Below are experts of layer 3 (counted from 0) of a mixture-of-experts language model. Rows are named router (the router's row for the expert), gate (a neuron's input weights, with its number), up (a neuron's input weights, with its number), down (a neuron's output weights, with its number) and show model dimensions 80-159. Each number is 128 + 32 x the weight over its row's rms, rounded and kept within 0 to 255. Numbers have three digits each.
After each expert's rows: a language model's description of what the expert responds to; "comes before" lists some tokens at least twice as common just after its tokens as in all text. This comes from a sample of Wikipedia text that the model never trained on. Tokens count by the router's weight.

# expert 53
router:054155143125146130082121132145060083194105089083164118127120157127104068144145185092164175068088107133182127143125122131129092085114135098083167134132094096102211146118161175134145157147110109119137118153136162122131170146140086085124084167
gate0:126136135201121189109098151125113050144112133168121168173144157164106091098109150149215039111046102169133106146089123116162104181083117121155105144158171092129134136138158180116206179187159112161154140127166144147149168135136130154143115143
up0:140129173152147174085086133104114068164159134159067111177151135172218095120163119165191111154078105110109140134087065108175090204099124122155111171098149119130150190105136130124148114121054096167121141131176081147125176147149124165132154154
down0:117145192116165122063188154176020118181140124176149157138154089098178157120126095059094129150173155098105125124086090121140152141151147171105104158162086101129206156105164122167127093144148068134121083078102117140118144152128094149119132105
What it handles: Small whole numbers. Day numbers, counts and table values from 1 to about 70, plus number words two, three, four.
comes before: " | ", ".", " |", "–", ", ", "th"

# expert 2
router:056123152145156082154107124121164121170064077137158133126095094132133092097164142123168140106103114149155155137120140145129078102139089093079207175113152165109152144139124186125144143142058080149165131155136214146162148148166102049121107110
gate0:114172120117120155128109089122108129135065176094105113091180114165107101178061133092142123119158176183145104142115092105110108112116121099142137154139114145100101171143129194176123133112108027113114176127128165078154155119155132135174117138
up0:144152154140188060101094070138111093158079120136103118132090131123102125125111085129083151132167152132160112137128064106143209126090174156146101116113087176132131154088089169157148130086092077119112129046195155104156108172067107124176190065
down0:111088153132137119168121110053143171138133134111117133161121102095134090099159117081104132136129047128068125218082125157150118098141152139150088227184132169124098164148124109096127095164165153126083160117131063169113172112090078096093085165
What it handles: Year digit endings. Final digit pieces of four-digit years after a split prefix in dates and date ranges, such as 2'020', 19'14', 18'48'.
comes before: "1", "2", "–", ")", " |", ","

# expert 46
router:054118110138101161131094134137130068186084125134142118125140159108104115141173179174125147072129174152130124127180092131142093115115149121114179188118107154154168124119126213170179116137103119110147116152129205125148128161147119127101091165
gate0:075123147074105135136053102104023084117064154133141170065165100173120153125082168056149153142089151095191090144125118114125080161105126148116185092137197143135125093110155143116098092190135123103159132138098098131159144145160163142058133136
up0:174080118033167082141137134166143102139103142090079121120124139212115149123163166118162210103083115110145134109094148128169091069107149122081152115114115136091142070153081117131117056142066107121131068159112131142166129124120101101099170104
down0:140143178094127067141062092170100149134145120097131120077158132079096142082052128119128084110118064166100126125198118144099184128095191116119129124076140096128145130141128142103120079081150118164079146126132154090085148076170121148158114119
What it handles: Table cell separators. Pipes, spaces and list dashes in wiki tables and timelines, right before numbers, plus the d of NFL draft.
comes before: "1", "2", "0", "3", "4", "5"

# expert 26
router:057138158074153111148094114119124122154079079108136132137091124118121107136155117137164162074155185151126152155157135086159093137171133110106170139148137103089180109154106192154135154130113133102083105179153187099187140123160122156105110167
gate0:113166186117187099116088159128138125057081109119131209161111134098161126149148117149184137107096177138122147141170144135168108133162118123136135180149136129068145108133188137157151155184131120181157142080135151112073158099079114086093061155
up0:134128152103149179160074133122135114142096132129138158146112168085152149151141074151117195050113118093160188170158129117149147109156104146118125122139172099057151187146138080172209174128146091101106163124133176118077149113109145142109065132
down0:115130157133173079101117167204139178090127170179147143127187109075130151053086152138109115144122158089126085136099113127166130152171118066107165148154080132115120137127175082131112195175102120128151138146149181174149107167160113106125125096
What it handles: Spaces before numbers. Bare or padded spaces and short words before numbers, like " in " before a year or a space before 2017, plus table minus signs and w pieces.
comes before: "1", "2", "3", "10", "4", "12"

# expert 13
router:078169093156128112107113161130103077155088075087153128176081117166140113133189154107154122142117131163164166146148135119162096115140183136127179150092107133112210144159156232113160125129120115106130112110156180169171148176184146138120113100
gate0:117096114130105159141154143176203084188132151137136140115114167096162151116152153152153106116122129121164063190127064100142166146137096099151123105059119154126162114106130149095157057183106105126078104080147145133142107184179138107136091156
up0:120119140159088120157134142059142137149127156102139160127149122127113149122014138058145154182063120110125105183174127117139155136094195127165148129096145147106174201109142158086138049160113104164110073121137148122151092130136126145178116103
down0:133163113215128126120132181108122097120179118151190128159110137089133150138125097127132165084131126153143164142089217089094132146100171038144195139122073087175172096163137093126142147119116059128095136117132173162103111089127117117109127136
What it handles: Word-final letters, digits. Single letters or digits ending a word or number, often before a pipe or punctuation in tables: Costa, ago, carbon, 0.90.
comes before: " | ", " |", "; ", " (", "o", "–"

# expert 47
router:073193161109147138135117141161105079123099115064152169122148101113139047118185160112128143138087081140152098125097111138164071079160131171096134178132112106133168170153161209125149123104087086147063098164148152128159128153176089098090079129
gate0:089162148132065153098151116110153068123141095137130107122148110099070139161119120110096112110152084119085129144139211134083211053164143156124175125093161121136089075204068200055106116127102135095120045150157117148144126181091059155138118115
up0:107163116095039059075133099137148070046132116143176082145142099169136129131164146162132153133142120125091132112097133168128104167128135188072104145092107133135137088148134121082131185135090128139088089129101131083134089119150097131145163116
down0:131163174179158088188128140163098123126139160105166136144116147142118090157141170096114163149107077114098108100138119091190151117050064111161160181095136094119146135130091114155155140121151097111091119193109160178125112151102166129117198145
What it handles: Word-final vowel pieces. Final vowel pieces such as i, a, u, ai, ari ending foreign names or abbreviations (Saudi, i.e.), plus single digits in tables.
comes before: " | ", " |", ",", " (", "–", "ography"

# expert 59
router:083170125113107111159119122185094108172109119037169149140119153125131061148173132123193126098132110127185111130129110127119103127195112115115127157118101090156187124120154202102124138151113057132124141158148185127132161139142099075098115127
gate0:124146165145097104107096112170092139072142064186143208107157147110155085115122113098172125133084120142153128155125086129162089188134084099109150115108203156165141214112142117137092119140178100099120114085095090174147102103179110139079124092
up0:116162146172072055125113084159055140122147084121096120098132131106100105126054144162101146124097096147136104149129141160101127155152118170063134123091187141122154152142131120133087125128155089173155134049106114128108163110190158109106161130
down0:118086067132112175084153174130150195036111112101154098155116137136120163143149148105137111073116087108070114128114082110126122186119090118099155110129079123129153119123098127144137112107158129154119150142093154135140130076118095151085164157
What it handles: Digits within long numbers. Digit chunks inside multi-digit figures like areas, coordinates, patents, weights and currency: 10,980, 1,600, 3200 lbs.
comes before: " | ", ".", " |", "°", "%", "′"